python train.py --n_layer=12 --d_model=160 --n_experts=40 --experts_per_token=2 --d_expert=128 --d_shared_expert=0 --activation="swiglu" --moe_layers=[1, 2, 3, 4, 5, 6, 7, 8, 9, 10, 11] --router_score="softmax" --normalize_top_k=false --routed_scale=5.35 --balance_loss=0.000447 --balance_bias=true --router_noise=0.1 --init_std_router=0.00745 --lr_router=0.00128 --vocab_size=9192 --norm="rmsnorm" --norm_eps=1e-05 --tie_embeddings=false --optimizer="muon_variant" --lr=0.00528 --beta1=0.93 --batch_tokens=[32768, 65536, 131072] --seq_len=1536 --train_tokens=669500000 --steps=10329 --dataset="wikipedia_en"
Below are experts of layer 3 (counted from 0) of a mixture-of-experts language model. Rows are named router (the router's row for the expert), gate (a neuron's input weights, with its number), up (a neuron's input weights, with its number) and show model dimensions 0-79. Each number is 128 + 32 x the weight over its row's rms, rounded and kept within 0 to 255. Numbers have three digits each.
Before each expert's rows: "comes after" lists some tokens at least twice as common just before its tokens as in all text. This comes from a sample of Wikipedia text that the model never trained on. Tokens count by the router's weight.

# expert 12
comes after: " ", " 0", " —", " 1", ")", " 2"
router:124140096119167139134085141174108159108103149119152111133118096148169168132140158125141068118103117137122033087141096076177181097155133126128139096129135146150047055133100148118109055088138099135113139148138163154073123112102146150131132079
gate3:114069141107189102094095116119170131119135165177092105111172133132152095168135102111109145173139138162071147115159104089158138099086101149120097091207090123136111151041069152145096107120108149096172072161134144089205078167112161121090214204
up3:164114134190105125081160143138121162128115107141113137117114108131082115132161141102129176176122107138144117097104090140131101113148166153173073142173135121123154097062088151138113098098161128201077065098098176159144105061046105098105123163
gate4:124183127077120094122132160134115155118159081146117132163135099066162172145142131074139099126140131079212063178140079161094162092137080138210100156136141143112147127102109124112140123105176168092147109084137080109126142139151155215128155091
up4:179165096163096107149157097109184111144160144135145128119115125127108134178132108177094197113145120158067179142078156155172089150077160187106136150153085170153095158106087152083088114097122147097122159173140138117086117150113074089168156140
gate5:140132134143120131117128111109072113155157162133139121152120199116074081139109099130225125136078160111102111080121143096137139101141139136153117149141148170115116130096136131151119161105187123099160103129173122124076160112083201128085113123
up5:070126059171106115114139123076063174117121143092153153145123168178092096090106096118178157137081142132105105174129122099088175092128174128106169163091086135156164078092106145156195123150091122105108126116156121106116115172146130188120134225
gate6:202118164171143101098126157079091096172049124108181180111101124109123132135154147087134122102084119174149141162138137085178124075104162179101136130141108163152194140060149129109131120098125092143125121120138085120107152139104165160158106213
up6:066165201151071142139091127127094157104162094131091122178164102167118133099145089137144170120156107156142117064075127209103163157160128088155122111108129134168121141147138117153139122144100101095094147127107100124132139101161097123152194044
gate7:124132108096142077153171143155140119073162108122143149143084147130125162123093156110082163140216197085143168100146109085192126203148148084115146113154133121140078154168140138086151105125094161148122159149067101151173068113172151124081128093
up7:157104097102117143167125093094154099144137166139146152147164115048136104148073160140202126158131088124123167113125082124109130084120164094141141170147087150110082115125105106100121082150115099163168168172082141113132131094112159189131075120
gate8:098139148110148141137108085095133077139132113124083140125124124133120149125164058130171121122122118158140151114178150131174146124136189125122155156134116069125078114154073146126176091154064098138111101083080098077115080140090173195084106147
up8:117157179126111121056137100062118137167146065110173136123142127114123150197120176150153178133160166140111094142121171090130131143077154153163105089123158130122120113123130096135141158174139168061122118095150175137127124095111128137117125103
gate9:152146109056088069157097060115124137116126121118121121093161110109174144146075137141079164146134148159093095157087190155172102078181121147126067110121156120154148111042167183159159167127163144063081189140124094104116098073123120183124113140
up9:114097125120197091049124142128129125138138096151135147160106127107146126091078046122157136159161094072125139128131118109165123131142167134141200172053079151137087147150110117140186092161125135154094159097059191185118107196113126137182104147
gate10:093190110155130098121108145161121121105096116122102121130144130132157125196098151078141122163130083153162066092096118133074100156110182129141070103089157158123132144108113134167145171138153132165070174136143108157121114103140145142098124155
up10:096125086150149136171080122107136137123135161165198178110117145159150098128056184172128132113105100144123163099093132152136086138159127145131149125102129143112163151109103148067088125116153124143139173151140245087136182094161077116146023089
gate11:116106185100183134126085140106088105147089149132134062127165232128100065149162130157134121128097147054120175116143132114134130068131110146180175200215178134157174118128125127104107128162128124120153073126141136156191150119073156068152078099
up11:126144160092098132123208131149126114083168167118169116118111094150119112151147046116135117117096189149096120149138099151112144126107120101218151092165178122164114150153165142168124103137131101093176202092122094104178096120049156122122173103
gate12:118096079151118144109135157134137147128084109116149149094176130125140143117132105124132167119140156136162119137105171175138045121120174100097095122085214094160126140117103129117174132098158153183112152052095121123144077137141160075186126112
up12:152123121105171154174104140147155100133179147147176083144123074100120137147127126114175082134084029080164091142112090087088133135097110136081059062122107092099088090111150111124111119136118083086148132201171175127086121167148094121133122148
gate13:187238117125118074162160159144093146087178103103122126128134129174099108156161153127151111153120168116122089070114081162093124148157114112112131108076173140127149121140121093118061109038160132135149137127123101135129129158130085145121157087
up13:090100130111175136104129121111141105166118096222105108144113172079128137106181094091121172098139139167152125181192146148092154137100095120143124162131077089114088140100149125111129155157120106088143151165173107184127166131125152146169121184
gate14:133127083120148115119126091117127101161154142109173148117149136149058076199164082104119113130136214172121116104131156153117144127168128170215101128125085135096069131117170137142104084161142182131128186118145045015169102150120165130120074139
up14:174129179108107151117194169129137123155091104125127107103101076176138142125134149170177138126117093133155157095114107168134097148119120071089125161132184149104146124166149109134143092100162118077159123161118068153101124109151108142108177131
gate15:137161137099152105167145138100079138139103103128120115093056123164132130070159135084151061160090182095112174096090156156113119103106066109187121101140127099095106172117086156182100097141096179072169082167117069060139098077170052128106177146
up15:165137138118069140096104120158180145130175146135111119150186115174098102112132184067130145100173102139136098098139110119162124134103166143098101062134099183102175105104109135173076105191096155124178083104124142099097093104147198121169088153
gate16:133087149051126094082183103152123162141089101089067202142179097137126171210153138126111138134112111174133122105173171103155135118126166134158180144111177140120112089171121088121164135158093062182133188161093134139068207110185156116103124086
up16:146140140123145132073140180159139119134137113082149135125086136146139116117099140141082125115125145098105140123156155137090153124120139088142071125159149116127121132136125130124175094171153136203144169195193087134134146154063121207148110088
gate17:091183142083131124173116159100115149155119161115141157142075145174141118092116099088113137121065139108109196151090148103137109135102130065080145175140094123138155143094128126133145160105128061136154081128121127128105094112155141114118091099
up17:203115116157102064094123154156107113072142145185171215176112138115134167096059132095136140090152081116127095121162099168085135103165093154133079099127103173121119183166119154150086121127119184084193155155174083101127108133156142187184154085
gate18:126159101092054163074096128152077091153086133146113213113185176181099152090164130059086141113142157103122101109178159190150166112146160111115114150109155154147119100110171077112128155153158168197168121110122152150106119114168175126158169134
up18:161119091113069101104096049178178140155128173144123125131106085118110116131184145106137142135055125098117105126136119153121140183126173088165088119120113170114122112072138179135169176082073160098084161149099087157149195070151158108128092137
gate19:115071104146120141130164114140125139114145142085148122115143060143123136163105112084176122147081131108161106120085092172127133192145113069152124132120106146137126115143164088145129064092142083103159146106101150080149106121154167082112105166
up19:140144125105068130123106080135151141116134201139102137149062128143096191076166095161175139078199144220104086123185137117091107166105162106127099115100126078153131162128114106127130124168119141151158101061155110192134180140129106161177130130
gate20:111113080121092121113113142104122145085170156104135171124193158163125161176075141166140125122186126097117106120157140136049149120113097115159140130117143137114127108107123129085110149103162162128233089047067106099081155176088131099155117101
up20:183164131126105124084085073198133121169087095098157078109112127149129142113191074120121091089136113129135149098105074131163112161200100120137134136139149127124103159092156172090167101173079142086029117212205118187095155142134135112121144127
gate21:100081085119124151101138177089138112048130127123094113070067050160124108200155178083132108057143071143122134120182140134128128090109104138112107134127143142059176131096159105153113169145094050154180153097091091155113155136188098125119107095
up21:128112093157163191164076169088132099021189129103119110067125106140112120151082207077140156131180085168114102072127107170135119099130190100137156133151121084080140121073156119118163156131107097170140143149103123139111130075119141159137110163
gate22:104076110119118147083134128095139123131153098106138177096127168134102112071120080153144129126095144099139136158091132161136204096095137190103098192140163132139135129147134093107118143152137152135124127149144128083060115143148126101141093080
up22:132100083133136130145206100183123094173148131114080140150115079129139168058106145149122170153103147138088118169081156190169147174083077130143067133124129100183194119114117122107075134136067148210141107144163141100135148056127162106118162115
gate23:124135147196128092073184149148155109109125176157146120114125154115121109157150125092119140174125126142109146189172150153117135103177179125116105116155113188100149079137089122090139070129146092093129132117107105157131117074095106189149174156
up23:139128091166134143132126179125126162124118128162122115145158126095167072139149108089163084133124131104207122187118125154135170179162160091089119159127114155087164076173167167076101125124147147095073135109179111104176098122117148132127118120
gate24:108192086100141160094134144116131096140198164099109145115125094102148140108189109166185069091112133134094185122160142139150106142155110102105138120083155128070101148101069167122094101105101137088122166144141124132125145126145173145101091129
up24:119196057185152112121136200085080150118080152134101141153150132156057162125131134212158093103128115149078126144131126188124146150116134122148095140125098145129119132115122205089207125122188121145127128144119175180126192154102126125198138087
gate25:210162106154133121085143153130112125146141096156148158117174116102114129149145141177119054070107123104120124158075122092129102172172167133130147091178175189223118115112149173113089136204171155121110168154138069172143177100098094127123125112
up25:121136117104175205148167134149136128110167111129159122098163147158127159131141152146143181063104124148144114121143103038114062127117107157114122144069146141124137147120175104107144127071120105187167143176134149120142145159132114143148093135
gate26:133151119129137104140132126129130170122092157106119208142099117135203184136139130152106078139114147118051151091169122112124094167139106064069168080051148075131138133149123116128144147127110129150123161126139120107159123085137171106134147085
up26:119145119135175147135111127120142163116140122088163133131123145159132134089058045144147076118153137085106178136140072076131090160212135119091166064114143087126102145155138127107090175177074138134169163077171127120168126141138146126135129106
gate27:149132150140093119074096189109149118139127135153088111146113152144195084114103113121131134085118137102123168143128127135157107193191075141164103140158120097154142144181164166149136125161090138143036130109100103117182114173196116154129150060
up27:198130138127137097143163113180116113135069109132142104125147119163138168144133117101133094178124145111138120117081132134121140106155113148119152082169134141134067134149052121096133146093152144126155127140155225112103149099103117124110141123
gate28:095175120103097189079102100148088154114122179081148139143060133121093151140163094107174138145142104130107127103090193096074109127108140099142129211095137091150112132127193156090159116150124145141086102110129151117147112109139144061083150118
up28:046094154134092132117113126155134148151099098088170135143112106210135126166111174173090143108088122100103163149118126160161159167105112151139219134070190189198149156154134062119130070137094128115176092115070102172108175161102076127161149162
gate29:137144135144103127135155109138146063166107115081110142151117147144082130162097168079049134164111119105158153158142157099157137073091111069112112105143154158119114081078161113119112104122094089065136129180105158141159143068115137170107156136
up29:144137161104116134172076092125116129112140140176126121102193127120178107063075208156157179092122152177152097136107130168101166148171108138103118112101153062099114150136129122103132110136172142134166112141133114120091118149123158093091071165
gate30:091117090112065149146120143149110164117117133093128116145112162124175136046130151198076130160104162155118087141114093143131129097132123102107089146076159123200173074138101155057093081140102137131168126155163141095112097195132152081146199144
up30:141056130148161064153133127127193086140112098160086112115130136142136085109199109111117086107117068059219156135143129126201132073166140119164154119152124125111183145122131174168160103146138138101116129131100108114077153098099132127116158203
gate31:136118085111136141059080156105108126179127162126085186188128121116143126199187089095157106163155105195116156180053096102139110121167110091085130157048144151124149150184113097131080135115116079106127128193145085144124134130136101104142127076
up31:106145125108083121182139110139153141107111135115195077122140184198143129156125091127116155141087139060147165104177123114162105159150155203152130105182123139113169138079149090156204082108135133162194119102164177139100107144141116099078132145
gate32:065169162139144135111140110138127141171181141122139093150143195115059111117118111121126098101128176114116201090080161116130138124126076178101105127195107120071206164110144076160146166174132152091158112170098151111123137127136118101147112191
up32:132094073116132106121162150146151121125108122148056135154140134134157109141173153116145167157063086137095086087154097116088127122152111138156167169085093137103148147169093117131096136103113115172138074152231139130158101116109136126034147157
gate33:144164139116139084122092109142139111198179143157139181171094151119115117156154167173123156090195172141119113117089143085130111162100099085161147121131121057113095158127145076118094121152082130103141142125080151143129186136127097081119112109
up33:142155187182060129140122094147174111097106150119165122101145104136120119079125124073117145142143097097116100141170095061107110156148072113128131169170101175180122147140137087116148110164090163110128143164090176172107163148118097073197079106
gate34:090129068141074047183138164142126084124089195155084158135100127154091145115100171122134102150133170128092147121133150174119105155095168192089124167133111100121180043122111157181142116132066058075110172112127078132174126130102125105188099141
up34:121167145113117085153126156142112084151118130096149143138128117174155115093114165123110077150156138097092146104156159128104122146133148153112113107158130133212146067107108111171147155101081112106145122149127071154185097100086109115158080126
gate35:136145130136132160104190159120105106157138147083131125078127111234113101058123133084095143110065163152121063117065155184082120111171097074107110105080076091096139109118155153146187140153112188131137111108146064178095164121057151137070152111
up35:161126088113145143134113035090134125184130158090138105109088117118134126112179028150151106101134153156150076118125128131112091068146134139181080127099112079118090136135117101205141152169059118163108114127112074091179104131113149120146150095
gate36:141126200114135103088072073125124111124132133135113108127088130104094102145148143117088114149119112112112115104085117157094153192100175155065098107157071097169146109106083133158102064145088078125138088124133106140136089127125201092104124182
up36:091126132135123113093122105075178153120100100154085138107093074144124092124055129170160130096094125134131126133115120070154114089149130134101166105133111155125142164167139096125161112089143058180126125210134199082114110191124102148087096065
gate37:179093089181114120071141126107134082115120174170100112102133113049145045136157107117124118151166158156110074152170124072098142122152069170123100165119105086144184097200097152119139102114141102147095109163177133127136135168107139083124116115
up37:143202164161118139207103055111154191114139112082104123094104165191133144127160122131145138080066083115129149084134150105115107147123137162096114141119115110150061143105134161135132125168153133109175143129126099098100121100127134141095116158
gate38:068130145118142053120153162142173167118182099084122134069132104138079082113180115144100149165136120053136120103149201163142173142140133171111129177134137109107175041106131122136126064123140097133112147135136087097198133092139144164083102175
up38:120102136135125111084114138210105113087085112074180089177140155128147209075119086118133111140125133135154140137147124167139104087155103112119109118137141111129104132098124148131126120163099176153153152083129120138126155141138142119137144160
gate39:073139095131129133076143170077144145127102162091134183148088174147168140137171125107134103188138160099095143174117117095130140166120189116142160135154135141132159094152160117133166060078185140126081149152087131147131099146093117156113077146
up39:123084102149165135155123148180060100178117166103152153205119150118122133104175117191117096100093083150111171124157086124158135110098110124086160075169097182169060111144123091108160124154103086163156168156108175111110143087084120128109148122
gate40:197138105153114164110106161137122146120131091146150104138121118142077209088131159087086100113112158131118164080088076142124122069114133076079169172103174091172119111123081177117142144129125184125130079154143127173140150106118142112127176094
up40:167155119125119141152088150080154118117130166171142154095105117092092143125171155156134249104110098121170091113116135164118125184156078115124181107137099167167124082113106212109144147153161099089119126085128111193147148156108083108078093122
gate41:101173174104129100105095069139116100080147157105116133085106119137108152221095150098157125093079095155111045092134168051119126129110073122147151130160065152105153123108118115154110133128083134091097158134115178157104166128155142092077096112
up41:151099073091156129158074148120144133134132159107132140159126127106131126039139153137133121141177090095098201185132092173092129167148171131083137164124179120129116151127113102131156099120165157148151057097131109146164079074117102155137102193
gate42:094140146129115146130123114110059173134149076125118155111181193048118124124149171142124077153144125128102162146117164159153102136129112176073127147149115122170126139156167069103120087141153133133111169175147112176162084171161125146185113130
up42:123072132111121101167089151147232202090106073143114084178100053142188179149069130164131096118087128155062079114122148173109116148162125113130125116145083128131137120149099151156139133099139159080109123142089107105136134188156054127102132097
gate43:164091164178104117113099121174133138115143139140070155104081159157141115053122140103150112155109041066148113126108117091168073172148137171108124140134109144177124178111098135118153146134120171184118143073178130086073142138098106179134153104
up43:107151151121081161136138127113155118175137160137151094152080169090074105116060173137134106155165124108180146146105136083111103137143138136182127165163112204097137134145127074089099090094160074114150061095127185150141159080123119056139121152
gate44:177149104146183105070092122163104132110087201102125148135145125110168054086169237167119083147169141104104129122116103167094133128141129147083116028188148133133098164157119160177148100108097080146130133142136077155184135064086148119109153187
up44:136109096066035135164172128110147095162132147144151154176143067162138156142103076126133142191113110169138107147110126108124137158122101104163132134115154152143181049153131097137178161109095119116095123129163193111128103190084076137104083070
gate45:165164044093099156145154177165122175129163112112076111098165147116136103065177087141105139160112146129139134082121109102151099111112132133119144125085116111141157127149137190143091141039097163099131115145177157107088142216125133111150139087
up45:122162084112150154111153150117090166148135155115126092132187140079164067125178103128198199189121153142126189139154133160138108125112155126124141142117112095164117073152202171077128127164136144097096158131150131135152147123099165173115121106
gate46:173118107195155073155114181107181078134119127103182157172160144086097146144128121099136118168144094182179121119151141181142113102106132128105148103123103134159177108121187137109122160104121139127142197123170054114173142074082125134078141119
up46:111122065031102095172125148141161140145135133151081137073111151192118071097145148091169175123118167156125113091082122099140090101179159101065094128135176103112158076139185115102154187193138114108100130160059153169102062113120162127127152131
gate47:172170117112137144080116171143069127126134123149131137124132112158157141126106139178092147111136039143093138109141154100104114196153095110169162133117170091149147154116103107114149092189080107122099166153109094103091154090167118088115171091
up47:099054096106175123153135108158176120162089104125141101182150141128071127140105086085108165124122155135101169123108073191142141062137200145118133217154103165128092113117138123130137158111169048095126078108146146129154151175079132159148098180
gate48:126127169135202119159124172146131092129138090140153116125110097126224155173143156099141106121105134118149121140182138135148141087180149153133125164190079090095239169095147106168143154096155126161141141109109176145148133236117100184124120076
up48:130117134156157112122146174131079172062101064138141143158070178173177131116092100113170125094080149111148135155096100128158124095119126121112114146106161125143154133055145134197112145123075141154149095134123125104118181166157163147111131091
gate49:167150114078150095119139184079167115124104118121128135115195139134168140138145118090087174115024182138162135169143087171124083136099089151111113122170090099141100153159155117146121129144121130145141161156129127101130079104134121138137130202
up49:118122090143106144143136088117070134094108136094111097166089082142186225116097092179098118147119145180143110092152162109124157116137154124114100150163120142156123144092163135122064121063105116101122128137163114115173141098139087140221120107
gate50:103134139138165105085138158187132164119140074110117139170157164095093083128096134067101093147123153108123101092111107160133140200083124150175158129135147110114100069113091167151122148152164178176163143123128116150153116157142072123092176137
up50:132089145101134080082167142139078197098069106164112053123118103110142142128088138122113081174163132081159140134191128204069097160046122172128071103124138160156119117180089123123109114157095129095158158129159161092116099129121076168143103165
gate51:135118129141189133103116144101057000101088208125125118114183090080122087152146150100162038147159110143093135142139145092121157123129128123188146163123114111095125097175137086135152117119198149127156176166135154140086127172097153148147122145
up51:106021128176131157090100131094086180150130157056127152179138130113191163148121148170089168140133146156121124166105122121072189152150182096140159117181147152110154152196113150145103118115159145160116094134153080120137095123121064152116170085
gate52:131134217143142123170084110110125110114132138119062133111165138123114169117109164099144137116120145134149123107138089112149118078224110097131138156099076083077092073113051121091121148079090142071166072121084185114146096160127135099173060103
up52:118112128149165175147105129088109081171171171159086130122067112176149132126148067112183116126144138145126128123117106163118141086141114140094123160111188151139131146116075154134082126143220110128181078096106136089105077119109108118096140139
gate53:156132143120096147142102144063078095101155140079119153149119098112126116108141197135121121107111096171120097147102125139150122103077143149154089100134128084136172068105085113159139109132130054156154111069180097109141126167169133158144095180
up53:125083091161157134088143108221138109108140117165116088134162132098140142112130112101083179131136175144080116142139093155094150138185080134117095162163094149179119113158166095131154098130106176082131152160074125183115153143134132107113122063
gate54:127127115069080215183103084110050156129169066174127095130077131119117151111120117157165138146176135130078134072135156192080121067126128139138120130157159178154059085088133120142146157155165178166086100121137155108156118088129159137131142158
up54:071105107131196100081106162086163131160112117121167129129133100104094083129108151081145139176187124119109134157121128123169169129084143133103150132130121103138196118155124130117157093111123141198096138111120152081093077120095112211141107107
gate55:091110088174090145162110079108121042125133095111179094108139091099119129178187120143119108162145136116162167149084122144096115143122194112145123109128126134116103185106130131147138201152072132126088111174085082138084151091120096093093124132
up55:129158123176109149174156061097199046148083106144114088111145127116109150163104111144154152104174157134144150162046146170138097143148201100161075092131182124131133133148145103141144155132086173123111094136098108083141142122116112094116159168
gate56:095131155133098141107071086086176112138106097135174164099126116121150164166125095136146179146129141160110097162184142111119123117063149074188126204134118139182127130133126171111155165118166137120098068089092117165144104087151177095132124086
up56:143163119127134124099187036116174160149116112152181084094115130127113195184101079127133137126117142126164118142139097158159172116116069209116136152136150108106171100131174093195172116126095165097094104093129147068154082167158140057158142122
gate57:123150114075140127128109141136117142114091108100039121096156094077195130168126142101127084092185127152152178157083146165178111141123118107137124070122108113071101191117086121142098120180069147155105103150127086074089119130150146099187139121
up57:134102164227104132179105148158163099163176113155157147111070113128117121136064127128119145120090137097115091114151164127117137190173123162142120165156125150157149103141120071181145110156092143097089150227095156184113107200110176153170127090
gate58:145119220091135187122187123121099154179150136149191128174132143105095102148111166152138131067099149164103113136105124154072151167138129185135059117098153136130108115159099099096167169156104142184107157165121159133075127182083133146145103073
up58:190157118113121133105131129094180098138113102103196102134144122101170117076107084137144130120095167126128134145186104172100132077145118169088137102171123193094176115124120193109119113194123130100145151125137123150173106112123120145187171150
gate59:113188204160084173149106123153156111096070193149150156149059160158078125150078097151169087103106132153085132163123117115047096144158173104148140194158149119140084190094150098145136112149131120179117159108102084159160137087071128110127153123
up59:102122092105121114124117188180093155107108086151145171097119194098119165070163116120103187186139146152153115107095118102182106074147163101127091130059176150103173148150104179084094121089097110134113064108157210116100092164135159138107187118
gate60:109082105136160148140115059096085154058154215088131135158076164124114083099120133128096119162181185124172190097150156100133116132082147106178155078157067117144132138132150114117130083095119103118104121095101080130102127104081220133109110092
up60:057126144130150147165034150124120182161163122126149082182105126145132154123163150150112130143131159088149183058106121127128118089120160135135138118135155059143116142117147112151090133145131170128156131163154073127164121128147145068099125149
gate61:113132104149155109102129156106149153123077173063104147088115066121188149152118205156159109087136106117123142119149118126122121111135172098153131145083153180149130115129089158113102129142172100162128121091089154102133147143090155112131114163
up61:159110158090088185110168123140160113092108139118112119135124199171064184129149100143087188153126122161077129116134110124151141168102097073147104141127109149168091154134190137173205147179076138115119118097083145190056171131108073139149055132
gate62:160118172141193076176166130103148119127161140128125100065117150092090097132186174099111089130076171160127154140151086091125156121138146167131099145144101067081170185159142138150136133152130145133098131083122098154090064180111143146134093154
up62:157102156109182143117084056113119122124120068117091176097144094102098159127129200159152154140163109112141141139092185074124077118145138133180121182099167081097135128134144139160121151075176102150174134113100153161144129122151110093122135080
gate63:120145119106078127146155100089159084130137158094090180125125063186099102136115143137137059103142062134117160152125113130102105147045155080168114130128095145139112119102119208128084128108145091110075114097119103106154095054139164134113128160
up63:133166099130103142113154077058168117118143139122166099136099127174120157140118195085137108162064147144111129185166129157108103155099204152136119142115135126108150157123125151152110136109156173098055175133184085144133096156144122180161106110
gate64:093106125162148169115073120121095125144146129160026179135103117101145088133144126134110128177109104107114107078098114165157171163149163054142142080093136112135116124175116098112086077063147146127114131126097138111104122127160122127084134120
up64:110157175080140139180099117151141099165117083184152149084129152105091153208112094140152182172087120132118098158117119103128122144137058173114084063106131142094165137124129105138118133138114073084089138098112132158161221219107120130078126136
gate65:113184107127112135119138153122154140086109138103113181117136147101129111163157152183095154127107181172139171199119120131161093088076181152125097130167162099162141079182103136066098133125114132134190111159137149153118132145116108165101129208
up65:155171110098135091115099146168116135118131116170120173079157159097136138090106162162159190128064170165082104175064114178137166068109126118124061077122136161117131084168140093082088089151146092128174138089194139104113124154159171155134117163
gate66:139133073079096146133134072116111103103127147151074172138187120108090074127163149177153099142161156100189108144180179144051131144111103176160126111114124089072163099127151221083108158137080100084122134148183110069131167139138153147140183152
up66:068109134079142107160150152090121111162156230142158119173133123192093204078088155158157117126177106127163119110148133132106157155111126122158138201136119094115169079182114100136149086108120148096128118152163134182146121136114125109112075109
gate67:108206188143179099110151120121120082158148105086136115128149163125143105176019086121157134047159163110166090130112135081177113071157055149154156160142120126118196103145128140131156114091140120130115172135086116177083110179133151141110133094
up67:148120064116168120125169130118147178091122117109121093188117109122152164066129119183107138144122125103118184124108163190064081132167134169118126079114125134142121160078123097123147145206093110129167118102171131119189136124154102102190164131
gate68:113149149095147132099170133101068179121103142101149113102180132101189127105153149129153114143072098128154136087058107089158146135057106099164143136092156117171158101097117135132133145094110113145155094072158107065189160137164139163107154097
up68:107108134070129132117087127125150190113111080192205103150167099112157169143105116110092139134145051112106147135140115174169136129132154121138181086102119145123180173103176105114157107120163097128099127109097145106122140215122129139189132150
gate69:134165155126171140129122087148082092132094075146162083103042107156127127148135097096171086163091133103144128161133154078090134078107106083112085164090145150154122165109097165158060120105097127108092118116134150079138098136176097056138107110
up69:124115186159095100166113115144095157142096099135168035093080154123094130141154125137181087104107092176159151159156110106062141069126074154090146201093155182160137107123161187096123085125056130168117100169127160159102163116121155089114123096
gate70:078133185176115089114110130127106144113103106196183145119109129152154148165133106136112162164095187112168061097101105171133196079092117146167134139077115145091115161174167149136158108065089120097097119171121209143106168129193145134071164137
up70:118108108177144177197133128081117115179120141121163095120162106076096125087132135199103147155157193129174196131134101172147156127110178099134118151153130090184109113087154114136144119109132099106131099084176125079128083093117079176142105137
gate71:125108172140096139148148172175098160134155148088108075119119139101125148152163114117100149097129105160122104119072143155136126099066146143078060099044120051084120112155113130119097183075102135158085157146128144135147145101121153114082164163
up71:174129160105124160113136158101165109134148160137109169073118159159072095132150128112156105114165143165105134174144055130157196147104071120120090162108083117058136162173080095143096181127109132081128055075170164090107090126121121096125162114
gate72:114153124191152097157255088070126093154060118116087058056108146138104176097156070126118138122091189151145131097111110120133131118121059102131139104127133127181133134118153173173096147090144118118081146126142088154153109155168139119108160124
up72:108181162034113113075085082143144061066145120119153147104125121117146111139093158124125142119150141142124097146223148076091141145118151155134118168156129152095094111139113061074169137197053086141136159160104199169146139057113151156135150116
gate73:116114107162148115171096093122099123103158110164096155120122132122114122115111113051139119116149098121138072109125119091176144122159185133162072121160173064141138094124078113109119168155139109120110140133160094069134152113166112158111149134
up73:115121145159152149132150162163142147071144140148106136151181101127187076121112131155190146192182142103128008127149152131135094112163122140106153113155161167113124152131067116110164157149111119188167150105153171122101208135161141094126126122
gate74:132086099130085097150090136175132181147091142093079159137134140137147107174126134024122076111113122097152153116175126148112135109110127152169152119089097128068093186096102122121071108146126143104107135091113163145119133129130148116131140114
up74:181061107100102163145146108131182125129152156071178179161157183103109152143109178119097136127123144128157166191195086163076093153097102133142116152127194093156095106063073148110134105120087070129152125153141123113118086112136096121145134121
gate75:147109110165149161091098188096087135134171137116152170185140173142110125109151174165084182103097104074141131088118135106193135165086099079121185123135179152112115081156140143052124123101172131135181149148115132121097103140097096118111118146
up75:060104133113144069161167088132119118155134146169129136125090142132099144166089106108158130069075175163129098167204095191152129134131133105148087130128194143097149155113146077124141136088127097126120126154056112136095126076113114150099156086
gate76:124089183180138132098091172168127152143152124124095162116153123129165113166144092129082109094060104146083138138086124087089126062130159149095157144106113109139085111145098154101081138141165091136186193089135136090121149103086143117124124176
up76:092088131113130137191139091102141153173141124142159166121124146152126114125182087078109138162222092100129102110115182121165152041094152114095186150106144143138142149130088164147121162153113127128155142128127150112115100134167097074143147104
gate77:097128168119102069141135141147157073155145153147115145054173125110107121127089137055104150146096101205086096054123162143079139082129136139146164163147151094165148122114129147163138162098133147144114153104134122144087117104140122132094162134
up77:105153226111112115132151122108122116073146141111098179172175172074104123124132123095145182151136112223104108121133122139152151134093098076143210148166106141141124121129082166151115106163122077099094151104117107080095101099120144128135155121
gate78:106076120160116188136065146111069146127133051121123133129097124110188078125099116157093119100121135147116153141136093136118104100117154127075138184140148110153138135158148104106097130141192073126077123137123144156075149107187051097141133146
up78:131140137111126080106138113153066192116140158136138147131138176169065149152103176088121115062095141124087140057089159166108158102137155163125088092092095026113105160176139078171113118185148097152177135142093091119121148157111148143107136123
gate79:206093087157132086110087183141104090106153123116116090162102099126141114148131094158100056097108092159176123097063177159116153074149074095101128079067105109102153185112098157175147154095113138134089109139145092145148144165162142146078173144
up79:183139096174190095110121077149187142140119097118204159168114159130140129144136119132141080146122077123051165108148156089104064192104129177164130146131088157069168184150127060068172124140126119174131109145139162122092152076151104060137135127
gate80:070161142108118169189154127128139145184093130099095094049148157124113033103103156106107137182146079196127123118140171071067143125150107098094104097114134140120128099097167131110136112141155152124063086096138078167119137103137138177108174143
up80:127162115154125082165158123136131133117101060091132096149122114113166085139081098218100120141186142110191165112126131112100178247075145092177157116103135184135166188152132126159127146133070135199128107097129086155095144134132078131164109116
gate81:105124170162153114068163042060151099109100192094095125159121096138108101126090183073121113134139086103100134149141095132158157177128155047173102123119118080144146083139107118137143110139176122117119102176144061103129123116162121114115184140
up81:140147121112088144159129075152094091183109136163195151151177145109063097058184097146110094127123189105098144116136117128085112161148102101088122182112084148086161087171158132112103100097131159185118070108171148065165101072092101138129118156
gate82:180148155105152141120111111147130141067130132096130132104181108098092104117095129122100085105156176082115099096179179139162057128134124107142070159152069117161146125131170083169094149097097150059125125078097127156184143137124116104130095120
up82:102148142119108193166132137125133145158152151170139143129122143163114133158138133100133129115111145152159141163052118115099146133134091186103182155165156125130173152111110174164139123149066118192170079141146170117072146145062101109104149149
gate83:160185120131142102121150109182142182135137120132109143173091071098119163162128137122122147163109077155114099160187135101119140089102077145164117208149111144145105083173157127132179101146154138103150162107134136109138151123091170115090113096
up83:166141160140104138082131091118141109130125119129184104192124127085109208120131111148172132156092077189151115207120114108118114071105048124147176186102087173112157090165105132128161084142165117151113136092160157145135102133126150150072188063
gate84:031086128198206112095128173097087094102121075123095109126070121098169121151140102100143116079069058112125086115129140119148134098120142145091109131152119128097066148197148121093162102141105152117132123196115156127127184140122128075155128170
up84:186175092117086176159127119108158159112166111081136107134113051090125117155169163135072151136156153151117098164205094154129163130118179100107104084158080136119076157096155112118094132194132119178175162100139174115142159116107098141121103155